Below are experts of layer 8 (counted from 0) of a mixture-of-experts language model. Rows are named router (the router's row for the expert), down (a neuron's output weights, with its number) and show model dimensions 0-223. Each number is 128 + 24 x the weight over its row's rms, rounded and kept within 0 to 255. Numbers have three digits each.
After each expert's rows: a language model's description of what the expert responds to. This comes from a sample of Wikipedia text that the model never trained on.

# expert 24
router:105143127141108121119114130180152161117106168139093096094115122092158100128096156153091060146119143156102086086113112143138153112100107149123113161150163116126113191156165134098121115125145130132133113163154134165098153149122122122140133152112162116134143127133102097121144130145132160146116154134114141127136189125126121145112141108167131093119165128124080120133149088095104146153142132122121056123096089120135112117155136126103106115100161135130093121123109121083089099101125153167105140089148118131083154130131125129131096108129098114135122155106117171152130091130127137116130132132109174097113103104141143122152125097147097083115095068081121113101131158121151130093140
down0:151093107084106174097146100127121140122125189114136111121156135108119141185145114156148107083104110123188130134121148180135120115124110072117115145128109150112155142109107158074104104152107115149138129122110133108156124122101140101128094091124107159126141122110091087149122100110124161112197167150138128084145138157107103097112145125117152124149158149165173197133130176132127107131109125134108145118150123144163100169109095099119129146068144151112148118144119122142158124108139132088051098108163111132132111092146112129145106146117092138150136121106100135144120157128137133137130128117139153110137107100154155121113121166141159134125129133106148164165110114114140116141113
What it handles: Name adjectives

# expert 22
router:135128141114092131160137092125155106112071139081106136082124147132137102128073131143072130108102142153088118100126109137147111093126120111116101125104164132125099126154159131089131162152122094134155123159136112177068139183109128115176111120095141105153099139173101128151097153123119182134091155125134130149089189141079109122097139120140118137126150152127087139114138123133088122133125151112128133095134102106170091112162130145156117069142121135118158097136111128135148149112119125148115131109138152155111119137157098142157166128127109144163129125124165139113128150128140150160134112174119129116098151138119123128162141092128117110123090111077123104120145094179162138112165
down2:083101115155161107103132142150162131150190159114128125094129135143133129145070113132152143123130075106188129104113173066131165104182153130114134135164143121137138151133114156142132154126152120113102132133146129142172166136120145130102096114147163110171128124122133160155107129105147142110139167148096130165099111107142148142150150151109080089135158102145125133096147153109114128135146113121094146118149160102109176127146152095129156117124114143086133131089126137142147116124146116150142153099145109169135125142167174166140119145132155132057144082147129156092115099100142111135149158118157095160080133104122129146110138125103117100124131145144124117146128100173164130128100
What it handles: Line breaks

# expert 47
router:105114102143124108156132161155120110096090146062107131082138146103166083127093134148105113088093145153091114164132145157118139073136107156141111113182157183121114127186143110120123132124092127140125052134132122200068126173148118126116121135125112122166134113174125145131167132130119167100121143126135129179096171096155124100110117109116130132109143107133126170165143138119110146115126133152139098110143105119126108093144136108117076128116151152123110117129148123093167120155150123150155146157120114174109144105109117153153131127109104148170117128096136182117147116106125131121136130153139119089154105118141128099110128113154137139102156132115114139113130106166116136103133
down0:114120117141123148119100119169124115130142146147168140097116158098136145156096146128142158121121075112110096107131153143112177130134099148110113142167150114138086107102097135123138179146158089125130140130145089142108150134155138178087120118134133109111139169117172159133141128105136129109108158108179122132112127163124110172136162162086143127148144136128127110138127129160136112156118148078096154116145108127135092137145150153109075102140106118089096121108161123110123115135133137136152179129199099148159095136084130118135114104145160159095159160116155155131099128153101133105143107098168132099159103118112076096157163140108157101163111113138146077114118173145115124136111
What it handles: Modals and infinitive to

# expert 37
router:129098143128111119151118130113118129100048144104102128086097145124148083128090126145092156123134151144063107141133108144112150139155090128139136118137190128112112150130159147093129168151114137164109112146152097097110166159134146152127105159119137120154068107171111095132138131157127164122140139139112150132140171105139136119081135169131131128134132125105119139100108129128100100154119091168163068101111119121146150118141145102136122109096167119103108095160107125134158118133111146138107185099099166155108105137122110152196136115140095163155150112136106150133086120123133152103146107121104152107127097108107138136153103075107089113110094111134123122118142149153133154139109
down0:120092169147117140102162104102086109124134130121137128138103147142140166120137138146107143122108098091114116074161120124110122116149168149175155120141153132128112141119155129147117163102066118097146133163135140137123160129121117147151128066071169094104159133122125163097120113132114170141125101131124117128081126149098125125131144118092133213109152126112112121130138125097114129111109158113136125123173087104126126156103156167143136177136097108147116118086101114123151136138151187137150153142119142131137137136126112087113121110148128135129161151164053130169151190104109111146105125141126102130103118166122156101127127128135124138172155158105157105102109124088132151110137
What it handles: Head nouns of names

# expert 31
router:143096096125130161122117091166157141118112141089146133092117139111114119109097114157127130127129121142140115148115138163166155049118123155156074169168164151103097121159137133131134160133121127105120097148204116172079135163145135134135105124139119162166094131122118115172154145111132151120119103123132097143130102148124111125109143128086129133094136126133066132128120115084077140142125143144147076104192131167134109107163109173122071132134152106101143135146123129103106138115098124134151160097141127135110136122116098122166122097119115125138119129114095109124100135119109129120139166125124143085125122092143141128135121064117131127107076093077112103118152132113121146119147
down1:126120081145112137137166132133142094182111116092161104131142175137133110124100150150139123133114099107114121150106101143129149119144182166119158155103136110114112082138138062132120113103124099133080085144127132176121142101173127140043126141159116124160108134095103133136122096115160134109119139113126106103079146121163156144118121145139124138107128132132091105147135126148140109134107116178143109152134156155128108138116111132114130135176126123138096121151106141120100146113153156127163109113094097127140111098138142106157130096119118128130122101092130109133107146170136101161132190087128119148113112146051114078157094126124127161096186105129163116156114126113131145136152
What it handles: Sentence and heading ends

# expert 2
router:143106132125106119172117143146138107116116162108083111103107133139132062128111110130079110142107126148086093114147138154134144077125079136142100122146152171105113107138112142086118144169062157098131136166115117186117139108138148132120149135114096118123110103185100143155141113113143157143157110130135138187126143089110108116090095127121117134115151151139119215142146108114092140116115148127127165092136099113147093105128152141146107130088171129109127127134143104124151114133142113153122124087144117117102133093136119142093154114106127124155139106129104139116124105137147125138111127150145122111155111080148194132140107106181117129077125128085121120162106106168134146122143
down1:158152112136153111101130129174104117090137135193134141155101159113141074084098157097107128100154130151160113127138121119125116117138160105162132127128184077188148140113144140128099120134132114152152147115163062114132097135147159142116130169139158120136132133098172125104146157156108079156077111178111116059130147130133114115091138117127154111154123100089134143109159141098133142142163105138131127147124131120085151116135152133160110139139172111105100099109105147134145139130110098149129111124142136100152123136120111163165128087085124114152152114083120136130121138125133166118184164151130146167161139141138126155126162103112118135156152129143120174113096120134123129135154
What it handles: Prepositions after verbs/nouns

# expert 23
router:109139110126108116162137137103142107108088137101100100098125147112143085074131127143105092150123160173123091134132147128134126071123097146146082089151129155104083129147156136143136098104101119137141129148137092115152142125144116109179139127132090161184149103168081119145127151131127135140121112121142183106122146115143123134098098084119116151129111151119096106160176113088102156127105077165118084094115146152164132089124094127132085105121168141111114115139106096098141113155174111144135130101085137122093133114142107128116152130136136156130114141112108133130143102127108103117093129129106140110158161113108154169120120073146133120131095102084164097154134110140150155097146
down20:112167139126135109158141078167169156128109143141124160098159124123131116131090152152109114110146122154114093138138095155152098131139146166108124169117100089190142122156121120137169140124107139110123095175158207139104131120137144077138166107160069139118104151095117133109139128174162162116097140158120105161097102149129117146108132168104137138112123104111114138102149108140125131111118130101120183122133124122107131097128157136113097137109126148087116123133204100150098093114133105133122132138171106117119111150129131151139128153152123125172135130092124139116142098138105152128124135154120103102115173165106122100168148107138170121148139113089156106181118109148103120122123
What it handles: Numbers and quantities

# expert 29
router:093122139143164141126122136178142105106095118118093119068110136115135108170079129178091069116124121131126090128155133124137135094109106156108103161146147150115082128163144126116152165150109108154107099119151080205096148136112095107118130116094122114136098128179083092151118115150134147151112123111152147131128165114145111116115092134122120139139112123130111146145144109117142147136158158148183158096117142141149076103117097131120088118102147129137122121117128160099169090123119138139111141126119146116093124117128127172088141103123092137140125135139142117098120135122152129084104123142146148080147111102125131113162119096119111127098128083118099116146137172143157187111177
down1:107118114124113140154101123122141104144126164090106139132149159132133122104189140127085173132117123082150117147123134124126145140098126125126092131113112118130141190130120122132136105120099131146135102134158101109117178173144144155147068187156155121121117131162150100109142164131176106131120062134159111104129105162095136144139163115094171106140124126173152093113154150144138114127107113136122150111132111125094103119135130071119118122084148148118114101095153140110110138128093090144173120095089167131128139136114139124114112103095143159120132127065150149173161131137121116129148179106123129134125146120118154161127135155104107110169155175163114162121122113128076167128122
What it handles: Prepositions and colons

# expert 14
router:119101153134122123119100115153143126126106111120104130107129140105149105128121108125051135114144162162113125151157137132143116052148094102114117127181115147092120149152158166112139106153121159138136151162176096113141128180140137153129128126132093137132090104147132085138124162113145159126152167126129133182161133082117159147092127138130117110156163126132103141106163102124107119135148089135153099107142162141141124106133114103129117117063142148109091118172125121103124110109087139168101142127119144153109138141132111107148129147125089175128087124114136123129137112097137137129106164083140184137150131087149138158121138068150148119104100101092092113120170150154153126120165
down0:126166119085130141138129117117112071095125175118134185121123116138095127105109118156136150154139110131146150130130144163170109168109168163128120121134160139139111117150128082123110156063107144175084084096105098102131154142129153082133189130117149130167146127121149120133109160123131144142145132152146168155102137108166138134158066096095169125096155161138108157153144138132162103131149112099146114127142082139150126085141130117148089149148152109145103128107145114135118156133156126132164118128129107105077138136182133087125117110168153127156158116101148161109136135150119122118120057138143085142147114140096135142095117135132132148092112101140144112120136145117118141135109
What it handles: Surname endings

# expert 9
router:125105135132116111106184106158161143103101145103086143089130095125117069116072116143102110157125133164086105150177144128120141111153100120103120151161124119101133123178152151127139169165119150145108126115125095177053108153153113126113105123102135132138094131155090114153149124155106158090131149109106132137147130107104131125083099124139112144136147141138139147159137097099076135110112123157158088112131142137173134105157102141146079138111161153099153129162120159139170119173117123153147156127147136133072129137161120137082148137134109117151150107095147136118120128135137126103124102179106141114115113106123134119146149077110128121103122113102098112100163165136113134103154
down0:139150131089123105092136095138099128105102089084160090091105100149167125112137153160135188141109089186107122144117145101129132142116137137134094088092145122135103093134141118161189107179143107129148102150128117139117133119080134119143109104117103063112106076145086095117115129092146097109130096133141123119132111130151137135107145128144143104166117134166159093111140141144147109128110080146116137094124114099126112145130154110108105090106143126144139130154113200135127139122124124107118135129114152130094106093124087138149143111120122134099127098132130148112133135111109128148131125116158100093154144162133132183106138128135148131139145147150119143188152091134130175085189
What it handles: Mid-word pieces, periods

# expert 28
router:124113130141126128133118095121145112168057154126084133109103146123106084128118108132097158187125168130093143136123142096124140083130074078135129109164149140124114126169155145158136142166096144144097120151153080140097149148165112120164128154116146132153091130170110081130177153158154172111135120128134114141157148116126095129053134116141139121117152135119099175134135123089133122148139107165180095126129108130136134116149093122191102119090140110114124103159123128119124114131095129137072136111109135136082138109127140128095110115147113159129105153150116160129132137138127121139131099121135168108123154093138101114181107072131109125126098114098097131119140129150124130115142
down0:124176142137159138163111154121141149130107138128102194118116145141127141136113158152133100129124126102104112124158113106111147129126154106142098142067124121051119139108127124165125126130132105132158133110128161124128090155144168056155188150118144156125120145110114121137125122136167124140122151105173133084129124106135130142109155092102169136160086136111096068114109164115092150125173157121139102151123138128157121120149117144127072133115114128136122125126124138149101075133127135112130157115139132129168094151130127120093148123093106116149100106146132127090159138113114093105162145149130147139130109094153034160093120134111135097109113157121130143120087127150168125156125
What it handles: Acronym letter pieces

# expert 32
router:153150155121126133147181110179120097105116142121123120085111141111108100130101145145162134105118164164085092144129167130134107062135120115137088137164131146110145112128131106134171125148108138156143114145149111167065113169165124140163129148105115125163102124181105112149140139119149169162104146138158126133139155088157111119105164114135134152111158135140094175135136176106114114113153130118163104083102143114158118088128082191140085150131152155106136133133145133115154096155140108126125135158141123131081145119121115124139139144152108184172114125108088152144142148164142136114135131156135133112153138144138149127142103101130122143119110074083117107144142154128130177120136
down0:144064128124147149163127136155121109142131083149159093117127130127164120182110130140076153080138094090170119109131097150135115107099133145140106164092121123124120090096102168119104137155133150127130115138127117120148137099124127087155095133117127121110107161139140134060095175122085123140139119106136161105117143148088187145108107172141131113123146122122149107113131129127136100115157140121127153144122117152121171151144135123106145168142152139114120146151149151149115152142087195088117172091112117144104130155145108103152174108146140129169162138122124114108131167097121122111129143128144151123107116137133136124131112146091118104109125194146105119156160131117200138108090
What it handles: Initials and symbols

# expert 7
router:133091165137096122132140100153145091098098169082113131105108092126085080127097168125085171117125133147089076111136099100116089110162117153142105117121150129101104108176119109129112156116142121128117110155145112107076166134124138112130117145109141132144095136170134111104125169120124162153148119184107153169126173114145130111086138169141107134153123096134113111163099126101110118135126128160162137107135122150137145066115130094138090135088140127116133119143129173130138140146165118158131158137121094123103129146170123134145119132172112154156073143144118135107135130121139141106115098146129124101161101109101151127138101086127125142109057087133125123113161124153147156100146
down0:145085119111111138107177164109105112154155144119132121156135133142108175133110105140149157154120114162151117159164163114144114114140143097148123115123133101126124120088164141156168072094119113126150132085080133084124140102125127098121131148133075151102168145137146147147134154113111109114135120130161110081106050114091098101145110146114126118113128122109172087087145115127141098078130101132129137159144137134137135173133174135104147141127148099187148123108160117148117157158131097121139124129115118118143130123111150155133163119116136128222112168161106164132146105149115123126137170102125140116116115105103143131104109153149126130129127153157132112110125110073120111104087
What it handles: Common head nouns

# expert 27
router:118119144111104140167181136142129092113098162136090132097105093122096101127119122170122122088124165167128136142127136111152113082147130165162072155141188135116125158136136124132106142111114163158127118145135101158083151110163120147150120138123105155144103117146081126166130145110124126153104173174127115139148168130142099145083139106107164109142115140122124167134144131135094135118131136113093117100104084124154127124125100125134120113145169137123143118123123125126130117155137130161092126108153179161107104130147122178158141170080104178132160141091160144127114146147109095115123176160142141117108111084127182123144103092118114122114096106075145129118135133125119186116139
down0:127108160126108121111119137101117099117116134128103120083105120088121156128110135145139104117145140145129155132154119138141119101091097158150088080129112113154158100082109178133142147096156140144119137081105108140146151100178091103167127151128162135112124101118086152131131120120117111109121141114117123121135126134101124075062168115125207145096113094115137090101119119127098081111138123087135127171167158095175162120136128141146168121103095134123093127112145155144135094135153172104119129131136132138146116151160116162106147170130147115076144114133132140151166176139155099137133158135118178078102125114124124124133149109102131079131145162134152121118134093132150147124139
What it handles: Initial capital letters